config.toml
num_hidden_layers = 8
n_experts = 48
experts_per_token = 2
d_shared_expert = 0
hidden_act = "squared_relu"
moe_layers = [1, 3, 5, 7]
balance_bias = false
router_z_loss = 0.001
init_std_router = 0.0138
lr_router = 0.000957
batch_tokens = 65536
max_seq_len = 256
max_steps = 6820
dataset = "wikipedia_en"
Below are experts of layer 3 (counted from 0) of a mixture-of-experts language model. Rows are named up (a neuron's input weights, with its number) and show model dimensions 0-223. Each number is 128 + 24 x the weight over its row's rms, rounded and kept within 0 to 255. Numbers have three digits each.
Before each expert's rows: a language model's description of what the expert responds to. This comes from a sample of Wikipedia text that the model never trained on.

# expert 13
What it handles: Table cell separators. Spaced pipe separators between cells in wiki tables of sports, election and astronomy data, plus commas and semicolons in lists.
up6:099115123130144127145135141110104176144174109089125154152131135090084158142119179124155135128133148160119088154164117138175142107133125163125109107164129121124158135143153135133116118155137113202134132147149132131137131132119118073093107114113149117114114107104127119142156133091131119093177127151129134116172107103123139108118158086117138089165104168122094148141173147141085122089128110180118094163165110132085083125132114135136153175110151123158150083121106095147151126111064110150079093122100142131124167178172103117142141127151156125149128159121125103114104157141124120123139126103122102129152105113162145106140087134111123118103110119118121148148137093101117108101112
up7:114160140145102126095084113132150149138150160126138108164147135169175131122148121115104103159094148081110154089128155127102154124124135141161114113143141106132100117111176153115135170113089158144124061064132112113113080164120149108096110138103171147140119137123139113136153098095126133137113130113128123097134125130124136114126107136122103126153118104121115096142144125119091154085172139131162141166117125132106124108127096142116136110114136135117125140138114129120129129139125182111121121151149108086118130098197094151124167141167115109166153109175135152193106143085140126081148152098130187104114095110121150117118120130096156142097134141136118116118159169192141109124104
up8:127117164123090098124143133122128138126095142164190107133143100141134180121140139126142105167108134121146153129129108089130139109134129131126149116185135160120148124104142145129118136118133106148117151203144128150115113064111103115135100145094088123122145096145130085128095153104126125127116124115168125200179124127152101150147119148102149100141165095157136113118138146161125141121127139125128140136132117130137104114169103072143146096114155095130091137173127131093085123138134115103083144096115168150127049138171102102115126127115103155086169157157115162127132116125141139113129105114142097127078151113117110083129091098118166138135145118138149112134123134170137152111159
up9:113099111150101131138106169138141140095160121125112107091180090133123162096104134098112120139128132128140131104127105107129108135128110101136113114127131098123114136122145116149102109148153115117117089148149147133089077152179133131162154134146137143143118134117114180131111155108121091157125203100121109145130133119083098095144142153192154138165090130109144160121109100130149127111121134123093127139099070120124196133155110144100111105142121151171130127137113127125154149080122077096107162099156149132131090097138163134114119158119133131171128100107157146134165140130147134151154165154093162106106101143123088104081144134136154120144160129150114093164139166101102151128142
up10:111132138156138125094162080133118147157109130127141083123086161157141151149140153134124129111160142135138110145084129132107132146139116118102143123130091056129115149138139109104093108119086116135114143089114123102116136150170123099117081124117129118117136111159121116126112072119148130116155148126136137146172102127125140155159155097148133132170140135121101179118146151084110152107146095116108133100147070150162118128113139166123129138112188117137132081176161133116104144116116120187133139136106114115131148163192158120129129117050151086134089128157126156110120104136111163120157121150141106108127102119142115125100119137153143191154118108148110138163124117170128139113090
up11:130154133149132131138119153126144155185152138122134142116148113128122153122111142129060133126104149127114120132110135131173134148139116103202138171113108091137104134124061114125075097134126099148103078144102104127147113136119178151178123069094166104141153107118116155110118112110134160190153131138123084132131124172112115092161156120128119128156118150105147109137161100152096113133147116139154096121169107131137124107148113110111114093110090100157157110123138137128131127146111132132138120140090113151155158129117164162164141141127141132120142122157102165113093135082141128127097152147110111088111091133161135173161113107062151153113130126098109120137094150111140136096145

# expert 7
What it handles: Conjunctions and opening parentheses. Opening parentheses and coordinating words like and, or, but, &, often inside table cells, citations and lists, such as (Extended Version), 26(9).
up12:095164135159146132119141111118141130133087146106116091073110153158115133158130103103094099133144159119168119122157190142137105151146135189115141092093103072098150123114143193106132089082094100093167101154139116145142145117111138123123098117176133134146147113134176155136166118128090151087122121126114106175093124118140116119151147159138149141144114103140136128184129166172092114140119137082164118125157124108168100111111144100161146135124159155147154105143106117106128108093161135123112096112108143127134156129116127097146116155107146125128114129144110147138104132147126156137145116120133103118118110057119162152124101110136120079165128118142109089153136119117135120155122
up13:167170126111124135152151174136136141148194116115135146094164126162156119104097095127099113118106121138161111156118128094125132145165119127098147127151131105176093144112117127103130108092161121099125114116125114096112140119116078148080139153130136134139127123114127110119126087119133123114139138094104121174163150174158142165122100143171156144142141131150147151117128150123133107106105131158131117121124113171092134098132157089112126120158103112132162074171147119126140131145106106101172107114121093088107131074113132135132136120134161146111144111106124121129178161131121155097124163077117072177103097155128122114151169130151067145128119128149084143124121147134110148082169
up14:130133155192132092158138176081162090114113093144154168130125144155156114145118127135126158111156115104145118123155142038138148139136138164165119075100124103161125140131108066125120165173127126140173105150146157150157131130075122143128127142125103135111115102103107093140138114136116126106108097145141117092143142135176130109111129120117086120117132112131152092146117143114101187108150131137158074098120127128103129147165145104110143133162132103112110140118111125145155121130150146163149099141131141108116105133090117112081107113178127126141113116098115146086160136113133105131135168095145118116110090088120134164138174143151151122114108134123130122119145182110099145127160
up15:123136098132150118124115131100078118131106136172176140101097104064154161152115150145124131131118141121125154120140127140116181109104093152078131097138084148125063143099137167126136142164124152101169122116126121095151147110139123082105151105141122106142193135115136155123131168129104104156143111134132117097127106150129114148116103137127130145113162137117163146125159127159145115121105147089181154158137147114128092161133159116117109104101119113120140056111112161110131098111126138140087082126110123153134132149100127094171153108087196124156140130119101097133085177163143128141116125123115183119121109154100107158114130147154106152147131159123132129111131139146148115118117
up16:160090147124131112138144165139136161120129166108128097101115174124157119111139182153129117107129141129083160154123087102157155107131099101132120136126155135085178105162123130135137125105152138099096116112131138133085137126115094113129148146087094145122119117128139074086120170134177139147127148092127172137124165128138129123102126117123118126146100116138128176119084101112119124099108165130151165143177081131129116110120138154090145183136157110134129130126117137125151129162124166162123100118161153125128112128080129096069144148117120135152160152149105122165161119164122127147155124087125111072146148157058145121136137117099120124164110119132130116098110104163135102092096
up17:126127130155137134154112163115117135106088170174129126122156112173120124162070156128148133143139139119161101146087123113106115156136108150183116121135143113137077129133147110138127143098150145124135121144148129122085098093118120164158111134144123152156121115092131147115145179088145131154179101097130100147109104129109142118107112096134092140123126131129091109152130118152101127142118142132119150082138099173125050125123117145132140135113138133127145135162118145136115127166115139134081171154111086114145134136167131139183132110089125090108119153107144137125092130139134087147108160110175116104126062092088116115140141144091142132153073122161129163099108112159130162168148

# expert 10
What it handles: Auxiliaries and table separators. Forms of be and have and modals after a subject, e.g. was, were, would, plus pipe and semicolon separators in stats tables.
up7:105076123072110108168116095150128180123156159159134109091151071143136136103151166130153100139127129058150130149165104130131147122132159145123106150138124178115143151158081118084155116094151116084138112122114161103141114134129133141120110077126123128109150121137190132137113123102147136162132143107124116110118171146165129108115144138135123137111106159133154132120132121146168095080112115160101150152158128151109109142147142159152072132129100138119150131121142095102129127156149129143126132145081121083117172125121147141144135120114110094081134116131122079124113094120135113123131148113099090155122129159168111114170124192095102123119148119164150160154111127095148120115124
up8:115169132151125105097140113159122109130130138104131186126145117126125124127134142104103110147114108154100122117154145111099163125136130125112168087106134107154130153121105082114131134104142144135130112127110122121168138130156122162125154140109188134102123138140132080147085104097123166148140138154094103121182130095107081154117110146121115137143165120147136131148121102147184093171144126149123151135094112134198109145127136101103120171167162094115115150111097078140107125121090094148148109161151130099131120157111105128126171145116162106158148166138138126103122150152142110153138126137157119170137125107059141109169132149087139094099098130132102119074111097141078135105141
up9:088102069168149131123094173169115085155148139095119106147085143128116119131119151100162136146138130121135133109144195124143116124117118146125117128119125115075122148127150144167119143150133113139101114106139112111154128113142120115107136089098132100137172152151097116114137090122144123121131125125128134143148096110194138128141160141127090111108127122110167172189096129144158138153151159078105099110105113172113124112149167128122173117139144155107089120131141155119138112174126132178138143134081109091161129132106107120087150099141127144133102159091074101139151108097120143120144168134120141102151121109107126130129102106160170148148177110095173109086113131136127105124141
up10:106153166132121096130107139110095135173125121144079069149113153096146101156137139104095112131158114134150115129137134126124135134082151170154168123141114133117128118139142100144132136115125134092134156113195123099091131150123123141117123141123179102124123108169111122082088137139109090099145133106119126190116096159136101143133154133084120140148100116139161197099102123142122155142127089109086116132154137146145126105119150147149121059082100101120115146155122122170105122094127171137136123104120130119130127141159147137080124137174082156130136139167168138145126146112128186090114170131148078113160132135145118127148124150113095141150175130116118103142119111117120117119126
up11:138109150153142153110112133146156142156122123140097160147084133191120139113092106133109148114132100144099110150132142135156118149111144155126175119121111136122062148121091118119166118111135156129163130155115076174138134098139166125142161142124116170133137121086114076105144106139145128136166151151137107141099123193096134132159114096132121111150158152088170131120099085116107110138118118166138125125099077086140109089129120168136145078123180117170094125145136119134141115125119119152102131153094147125096180078144131114145130126097145116138128140170102142105120107105108102090117112127110135146114152138145160163145141121120109123104119112154139088160132144155093073150121
up12:135137106117131119155128107148095142122161144109182131149121100157157153109126127059136140105160119167122129061113092140126129136116124127155168115111149154136136178134099121144171171135102125118096118156092145188080079123158151108125109084107162141134183131125150159122164137136147143127153107117171123098127118121116140159120100168127145115127149087117130137136129156144114094133181100087126136112153140091110128123160114080091118083161156141146133139125149094103134137095135150114151131125143139129121069133144111103132141114132105082146152107107127127121104089178119136129110137169107144141121105107148114123123159119112098093129132147096170132080159120133115127104153

# expert 4
What it handles: List and clause commas. Commas, semicolons and closing brackets that end an item in a list or a clause, plus and and including.
up12:094137093145121139145152129130136149078121148126115124169117155104106157075105105113109121146111142182095144169146098122151137144123079150090115140086130090147143125137131112142140160118184092092150155091138129093184149124113137157122165118157073118167126077132134135114138114171104152090114095105123122137159141108116153149079137126110142180135145133154116142131151116184138116158122175130139124154165135110110135141078074124140151155161097104151102127162095177131163102146105123129103141122178126125132118132131105080102133110126089096148108138132132155141127127138125115137120126104105159103103115139147130130119122141138101130161124098112090101172121151123133113129122
up13:130129116090117123114121187115149113148128104069129115089102139166145170092108066166150127136138109122112095127118076127125136110136136079126128128090116107127124114092144111172134117080142140145137167145126154129131072127162111122120149114132094106118164127143113127118131137119167144130147127120099126126125173123125173121146149135117147155115150133162097158163119124153159111132148114155134144094130112107123199150128121123123108123141144137147109125107179134148117120089131131111105156118149156195110088124137170124169091113126163127138138116136115112114102164139135109035131132172147149123137095134097111100110161150134154129130087118076159151145119117133133126101150
up14:142089170104108136148124119117140108112150133180094150141128101166169142146115083113116101101135133121141144076108155151121125079119133133147153144139111099130148130161127107139087123167154074096147158147142121181129117143149145149123124137071083129138125155098126118092105151140162119114107121135122146101175162158072127138126141098162125149080086126067137132164137149156145156103121108140140152166105128099128160129125099196136143124159100163132143139123116116129132136183130097083104156128113082146158110093151124134124112126117122142107162164127145133098137125078145123133164127144114106103110124090156108113093147120116131127114147136168117150113134125125109091119142
up15:109131131146172038139142120206121127121175111120132085103092104103188124145140125090149149127088111136153138094127117147113125130157131142164129123119145146121123082139117159159149169124144126090105129086125112167131115117126112151110131121141085170133116144106085146120125140085121140118126103111114119114114117130128141135125149151129127174121154150123117118124177163161141157119153114142099096123115101168125116117144123139131111111115076132130148105153155126169159119104138152133112116164172130165116167145145131184132147086127136121141125123145125137099116093082171105091108133138155072125121110105113145114100101132093126122156148117166124156104105113081124150158118
up16:082125108145172111142125146105138130102141127130124157142132146094113128127132111142131107135137105086111100137125099126110155140191120120139106088106131140133122110136149151184069112139127112121127152148102132172134099123123110112102146143133131101126114094178091123141122145149120126151110157131179135112159110105133147117118125149177103145113067132105097106086095115140177153118113156140101151146154131131153146120121144133146109149105131169151121112060132112078141149119132147101112134087072138108131123113146127112174125113140149155135109143073180127112127143086156126169118112140118163178146148162145115145075110146139115078105105095134150132130150147174154125172120
up17:122146175102172107165114113126158137115128109100145110097113162186130137141124163176167129130128123127155171063126106084143125105119131126106112097098126120152092090102122196135124162124133112133134140145144172158111119157125152105131146094092097115090143124082133116189114113093103146098149132140146155102152155151085102167145111127102123135087123129138137116104156120129124128132114160092134129075109147147111157117156125141155176080127123152092135131137104133090138120130114150094157109111128118097183147128138150140152142115113124132134123108167093139146121159116162085133126136083134145123115120123110111146146069127109117122152118085144141145120156144107134174139135